{
  "n_experts": 256,
  "positions": "rope",
  "lr": 0.00596,
  "doc_mask": false,
  "train_tokens": 1246000000
}
Below are experts of layer 2 (counted from 0) of a mixture-of-experts language model. Rows are named router (the router's row for the expert), gate (a neuron's input weights, with its number), up (a neuron's input weights, with its number) and show model dimensions 0-255. Each number is 128 + 24 x the weight over its row's rms, rounded and kept within 0 to 255. Numbers have three digits each.
After each expert's rows: "comes after" lists some tokens at least twice as common just before its tokens as in all text. This comes from a sample of Wikipedia text that the model never trained on. Tokens count by the router's weight.

# expert 12
router:073154140167132140117138136116183115139165085149119071163116148106145109074152148113118132132162139127142143112133129133117102150135129115101109103109120131134130153118118123125128152137127129074136099122100105125163109097069151145117144109137141122156127147092138121152095139152193158080117131141130102166124078126140110141160184135178146085113139127142116170133114078125127152126141106100183171167158170127089140131155149133129116111141097150098163126122095089147106116128152133140148117125118140125151078143154111117121105108105120127143089084175144132129104155094138120145131140121182119126130129083149159132124153111145126143143143116124080094114131096116088108134119135178103155149118140114135131113097131167113115111107122155102109108168120161126116114181149146
gate0:135094110103136118119120152164149100180112147132139131115126113131157131091143107170116088159140135130167161117108088129134132152166134109131123132147123118111102124180155122128153149157118110141129086108115185154126168115136187165138105182128112107102099157105126087149149107096126120190077109136155122152102094142159136115148143132096140114124112106100132105118111101140115136106162084120156138172140138150131112111093140134103125151122114143114079118119115131109131101120098167113128126125088139131148104154142146163166107135132091098124148144123113110132147128125138100159086113139208161146139126131139110164085162110099115145127097103105124141096099123119090104131127095146172137141129137134094148138153116142057131107133137141139154111170157146158122147138091075
up0:124153154127133133129112134110100149106140107117115115131137124136093116159087155099109184117115122143116091117122167124124128148113099139139121153115131162164117120067118150174140130082164150144139179130113101123142117127129092093155147107143115163137170128155120169131113126182115137056175141142102093123150149129113118096101140160139104118137128147121135144140133121137130110138093178137097128112125095103120157142137077129162131124094126122136193140130158127133134165126161102156107107122165150127077137077113098103089140122126117176092114128172120157134114139134114152118188162159062110137125129099123116120173107143165121104136162121161118144143146146109156130129132164129107090103117120114128112099132106134182139144101110141081145133086094118107110104143118147
comes after: " |", "|", " (", ":", " January", ";"

# expert 52
router:131123118137120110129140092135130124136111082130101140144090148155124088093160163154056102099130155126147150093146130092123135138127106125098131130135151142139112147110116104120132140144168101146124119126123145136149132082148130116160164135127127099151162173130142166129128153163150092105103106154153109139119117112096098114141149148106156110120084172130093205148111107127062118139150096098144135094141120148124218148132169148149117127125113152083160122116113119161112116136120123151179110153115126160141083130123148113106096150141126140130110115147097132141115149092150118107135146107151077169125143080171138148140156105152126103107156086078122116128131113119096147098125130137093093158137118110092134130136069129087119130108101125146093139137098120135118117145151135
gate0:146117119140111096126103157164152145096105109136147117156124083124137119083192151145140126152144158158120106104150136130114157095098136134096084092131125097174108139107141092145122149149176132153129076144125158128140158110111103110081121123169148110145098092126108121132156120163110087136142100120163124137132107156137142121139102149129163119101113172138123204124153134138169109123145125105110096123102166117127149147115115111148136147154153147139132151127110120108135126170130136129159124117083125162158131125135124104184122104107091128106151151137092128101102116109169127134117119136129161101099143107155114145134131122136114105169109132148157138090121105165091076170148175119153100119120063119128163144124089116061157110150117092167110121129125150130141091142136120
up0:117119115096158158137141160073133123134126200126122167102131169124109105181112112127103138074125078108118125121087093156134131149152116121136172157144144132116112112112138127106119130107149098118129161116130110116134119142138157111148173123094123133133178146129155126089110134138124165134116156118156148156112167114159099116103165109136087134156111084110141089130136142110112172134118082145117176107161098150129134111111125126127133102171103097155110122129154134165128157113090114148098122132185155112109107150131132132085140141098169129170119136069147114120123129142106136120168117124133123154158113121119149103140131089102109137098132122165085098139129139097136146135116029135112145142094146118129117113118145118193111139122139118095152118155123114125120162120168143
comes after: ",", " in", " (", " New", "–", "|"

# expert 37
router:128137123126165099120176103141136120127138058116106120175118155142131123150121184156117095116137135159163144102166102116120108119123134123140112129120122146130128151151128098124153145125168160110130150143122113110138148107126158132118140065130147143153091145101076125113148110165153139155086097156135148133156110127154152176093128119143122055145102184129150127140118150159099054100181106117142127102129189120130126117164134143099169147099084107109109154105146089107092113103152101124106108159129125124107106101183125142127132140172085145116095115120158140168131124107110108108184141153169110129107177095148118126108142127150128128125123085090129140137142153154101176118112136130107127151141131088139148117135125154126135114108136141123151120132120154135119142152136150
gate0:127094126113176118137161167150160156108135096149124102136182093142111147110127139121116125164111078132122079072113120117108111152127116146143141149106142114121148109142120093104098131070082143143110143132120104132141125126131099142143119148143145141147109155125109163114117185115133114115158126131118171152141149149137117135165120099103140110104128106122139151096088175149163128108152128130123130137140119106109147138168106137113164117088130167129136105147136094147155100150136119107132119101087096097188137149093136101180130141105124078099080129152142150155063145074146123078115147123142124138130127156142157140147137139165171125157129132129129102142084096118160099094158133173111134140075162110122149102126153132134100130125127076129125166099137136101157137133136167
up0:127167121136097154145115079124104125175127177106149118098084190115167092135114186159143152100138141128125150165153130116136142105080134112089076072141131114167134157106155113104156154189145118101127119106112147135138167093111133116111124103099153146078124121119137091146150077130105146168109109138164115087127108094137124108118110108159099108177112150121116137132143079088127135123099128123135107136136154152146129142111130084147112149174140078136086118165140162118146131125117130132131151146152163173104134142111113115102123150121113161152144156081144128114189120153118113158145084140159091131114129145105091138126123087100102127102130128120140138100150129144108147145100127140148133086126113147137139119124119118119165111161113142126151090150137115147134132125099145
comes after: " ", " 0", " 1", " 2", " 3", " —"

# expert 141
router:104134109113139137137139112112129136102149106155098107151141160178148121104126155119100109173136128125166161112109121160140123094173085094118100163139138173129123121124163115070174161132156167146117125160120086128176092074137133132106120102122091100131109147115129134116101112163159137143111149161144097157118131129144125164168149098121134088138118138127078166163084127158081079160136099138146124130162164111144130121159138123113171169140124131113148156108128100125071106145150124158123118156115156147157085101168104145117103126141117131128084135121176116146150175119133125117122117152141169149129112092146120127152133089132109180128144113073127135128105133149093139126113107149117103109087102120092129137124115153132136088130104159109170133141130108107134135160150129
gate0:142080107096112123125083128141134122134129132131086120132109133135170168128126124111109125123112121148145133109174138111157157122129118125111080160147164121091150101133138110139184158109098123131113124123144144106122133158122118131115132137139111131060154095112128135116109105163098097092132142108114145173125124064143077144108173153138156134100117132126165093179116129153115120140128091145128120105144091115113130179152098122127121114119117160099168122126119125109087115145115168126095114129125132128122122134067119110124141133109138104126127162122089151158157104124159091145122142113190155148165092113124125080095169156142122152187066151122131175156122132118168101140106154141123103124166134112143111127198135144155144118078140150114152101093156131147137139131131125
up0:142088096109107127158075144134205136077126133177127149136119170109156129146129134154175125124102134145163101164166112119129119132121128131142127107140198156058129156116102103108201134117113118123123104131136132098146117151113117127139154163119129094136171071139091129137134101146131124123145133102135182161142130107156139118131162106125135150142121086126160108137115095156134146175114133120082125112123114133098110177123139127139112108133139159140155156126080136177062124117103131125106118141114118158129135123076104113134108134117151112114140133104105137132156137147116106145117131139151155135129059105081122111109122152142105106114140096141131150150132105131117079100116155145150106122119118121154126157178108131164128116122137137104117105124180113149135150085099113
comes after: " of", " in", " on", " to", " for", " at"

# expert 181
router:125144132116140135160129118178168156116150115114110082140154175121121129130134165145100059110139145116169149118117129099155085119133152142120137191133159149142148142077134094143125148168143136099125088109097130115171113152130135130116115086148106108160096183144092136165129127149108109117138114106123100106162102132114120133129122149146145095106122124135105127137120168123097098111116104189116153145100131112159121093114136166114124125157129168100157107115124109123141104135109109162189110125103146115116132128162095148104126176127089130144130129155123109135151147142139112111126126123197101120142201099163123121166109069119152137153103116117118101102144133118172115126141120124105118126113143110131150106126107124080112080111075136097146102125091126142153143167129140
gate0:132143153140153120101134207127122121094154104121188109131094143155127162099168139183078161076128103088100117155095094143145112122096102127096103123156136159137146156134119131108129153140106116126117072149126125180139111116126176134119111104129128098124079134088106123125117139178149150121118088117127157100158144159161132141153156131097168132158083137137122116134136133113161140138116116125135127125131143150134146145107079131125124119138175082119112161119136119142135111148123132090153125159110166155080145136138133131101119108133131130144142121161112073159145182146151128092109150108159134167088133124120127102118109097119110096108100106137077176120151116113144173115112137142111116124116110135113145141110134092134125091168120137116166142110093108170147134170121132
up0:118118116107062155141125093122127147155106178135071132116140109090121110162101139079191097149116134164120129150158151141133142147163137119152179143093070126152133114140142120148116123136152133131169192139112134089106145144156084133131154163156120139139147119141132134114135121105104092100160133141129119179101123094092111095105117137186107140095172109133165131106125115142108106119154130136110151128142089118128119124146162095142125158116097163145140094147101146092125151112114118154111112090138108109127118123114132127132150142115147146113097151109148166095099093121107113149146126140095115075148098164114141140160165148144129156127166129098163095133127137131119109157133093124132121140140134114136122111151091173142130196108133130154103112122184148093117110087142123
comes after: "\n", "-", " known", " his", " due", "Senior"

# expert 31
router:145103121140133136154164118139164101104186099149115152128121143170133072157140174107136087128125160131112164093083106137109100065144112081153162157139145121142100125137154155124156147133149166133139140098086134125150152095098131109131143124111110120143116148106094131150145109165161144112082114130132105192119086168141144128110150152153149060156079103106116127158121137120143102119094101130118135146167178152165151106150138107113157119106082117084127146132152133116093127153111121128141114157114105133136131113096150123155160096117129179186098106147129135156157156125137114127141130145152121149145143108147152145125126124127128094153147101119106133124147112113136087124085121137118110117140124138129146120120124121105145097132091108108129126133084149128129138216144150
gate0:155135160127108117162104160119137119097105131149101113105159090128129123140134130119132137125132130120162119110151143186138140131120135078108135143109136127102177134128149126128115143129065127137144070079093141165164117085101147124142148132095115118099123169120155145114122153125111102140123130142106136155143129091101215112143165136158137143110095112159141103099140104166080133158161097128130122134146135109088170123162130119131101162107114121141115122117115127166131114143138134102177120101188116105163106122124147168160129142132131129163149113153121115098122152108143175140119135099102124115102148159155135128109111141139173127154139118111107119146097117122126112084169118091145109127157173141089182104122102135126121110100110121105088127085115131085151148059098105
up0:108084105152156119142153103103122140166176102106161128155104166123135143090119162138146133164129141135102117166103137082088103095115095153165127112133128116156117130129140143101127122120161130158126144136158116150130186131127122142102092132131151102104170134127119117144097139127136133148138114154177104081151134117125088137109129123097132096182118162111116122089114134119168118136126112136127128123099128127138114123125095139157126095162117128140105128167178167085109147076161121133118122134115124144108140127153133091091115141127127131135146143140135113120121120145140075127127141093166125153098095090109079106157137132111089106103149114152121124106150143099157138194100130157164153115117077127159119138144134087101148135126122151143174126161120136204106103176194121
comes after: " ", ")", "%", " —", " 0", "0"

# expert 213
router:123096108113167105120133126147155124120173070103135147156114143142124091123144176117129078134109148123125107090108125108125088127177121096125114150146147151148102108128138124115162147121113183125148144087098111125138153113083150112166127108130116130148118154092087129127128140119132147111085098170116098155167077159133121148104133132141136121128099124120134142174142106151141137151117112116127153124130117117181163099161111147087180145147091115110144123105141110184099134097108116137119133114100105153152129094142177116135167107123142124138102074136135152145129137127106119138135130137148135144116152125111165138115128127132144108145178105057108144146167105133092072160085160113127109146156092122165120126161124150135121101099068120162124131139139170108142118176151150
gate0:111139141104137111105098100152151120124109121098102106138141134134125162114142131163122133140068121081120130084155125126123122158143082064094136165139127154093113150117116099103151123137186165128103117151123104109106146081114153127095130130143128135150095140125144153109137121096124183159100133147136124143155143120108091137119153151124163159129162130135168142117095105124165104126153091159119072151154109134077165128114153122073131113146105109126112167117157090140136110137128075128152156114127103136106117126128108112112117147124092073140165113120122120147129149106154132099125161115122098143131137141155133131087117164160119165122106111108147098125081121150119130140167102112113166137161153102135130113168103137172092118119147122196157147095162113119165160161156143
up0:140152179122146114107136069159113168091122120126098120172119155144128159127080128120103124130094137075119133136157123166100118174142136141135138179115150173095115095113145128115121104108152170153161100151169134125097144152068138106108133139147097136142103119160122130114119127111111127166120117142137082129133140087102072115119138144132151152147127134151167096107156094109124140137126091151104098130192140153121124126095142115100126120128121121108138178084141131150135130139129103128128156095169125125115105115128102073105089133114089077136141110128158086112165125132138102135137148155109112140114167102138130126114153141127104148075132107129149136123105142114141117133136154127132151162176120077142169097179098155150121157108093140179149139119171134149136140140137129
comes after: " ", ")", "\"", " list", "%", " 1"

# expert 196
router:141137180108152154161146094120195112123118091121118098144138105149145104085102132134118091091122145135159155074129081160110117170123132132120145131170159145111122130128149142150131124127140131106112095094116106122133097130109170195143138117166104093123133126127117134121159130192140135096141124167126109150091098136141137133134172136109161134150072115117104136163077092136072139101113086120122139151112156103139129139120126135100150119143136102126162141114151109106129083127119096183119120118148149159130121147167132104082166145107124083151104138159143110112079141141144123123111143143139123121147160132135147158142161111163091100107102154130122165134099111150106062140116158143113098139145147118172141135152112156131148112097115117107111095105124116119154158144101137
gate0:086121063122138149131125099117126094104129166147094123128107075156120155149164162122145114079133142157155120101150122133156117137147089156134123126163154125130163157167131127162097134141124100141147103097124111147145104105133159128138147126132132111143136163156122143107118099092092131139122145155133106145100102155141124113126124108162169158121169087107126088146153094146118168147074142084145180133121146096090201139125090108133126157144117116150129164057144150171108128156115126128161134110136137149130115117132129100137137129128100168107089126140133104083116119090147097121107145129148153188136137149135147102167111126107170121097094103132094133131110108118134127130184128168130098117166118109113101129144147139121119127103083107089140131103129140115094141106143096
up0:120112121152075172121101172132129148129152136116135077143100148109111133126093120170155093169145166112120093142113100103110144122141112093096161153138151182146166111149135078110145166160167079103130123097153139100146144128115134095129123140140151111125141130086133102110110109152114133075114088131108141132103150132117176133128134129147163122093111111141155116109139158140162139147132133133103101120136110136112117161152144175148106129158128136140131145144124136127121164113105129146143171118134171129105154092152085083063111130090156119138120124132155134132138161143137123150119115119129107101080128097101142124129135114112119148178135093151105046116100185066150107149109114151128113122152125149127130169140125123146112133180114098147121129148144126142182104126114117
comes after: "\n", " as", " is", " U", " was", "S"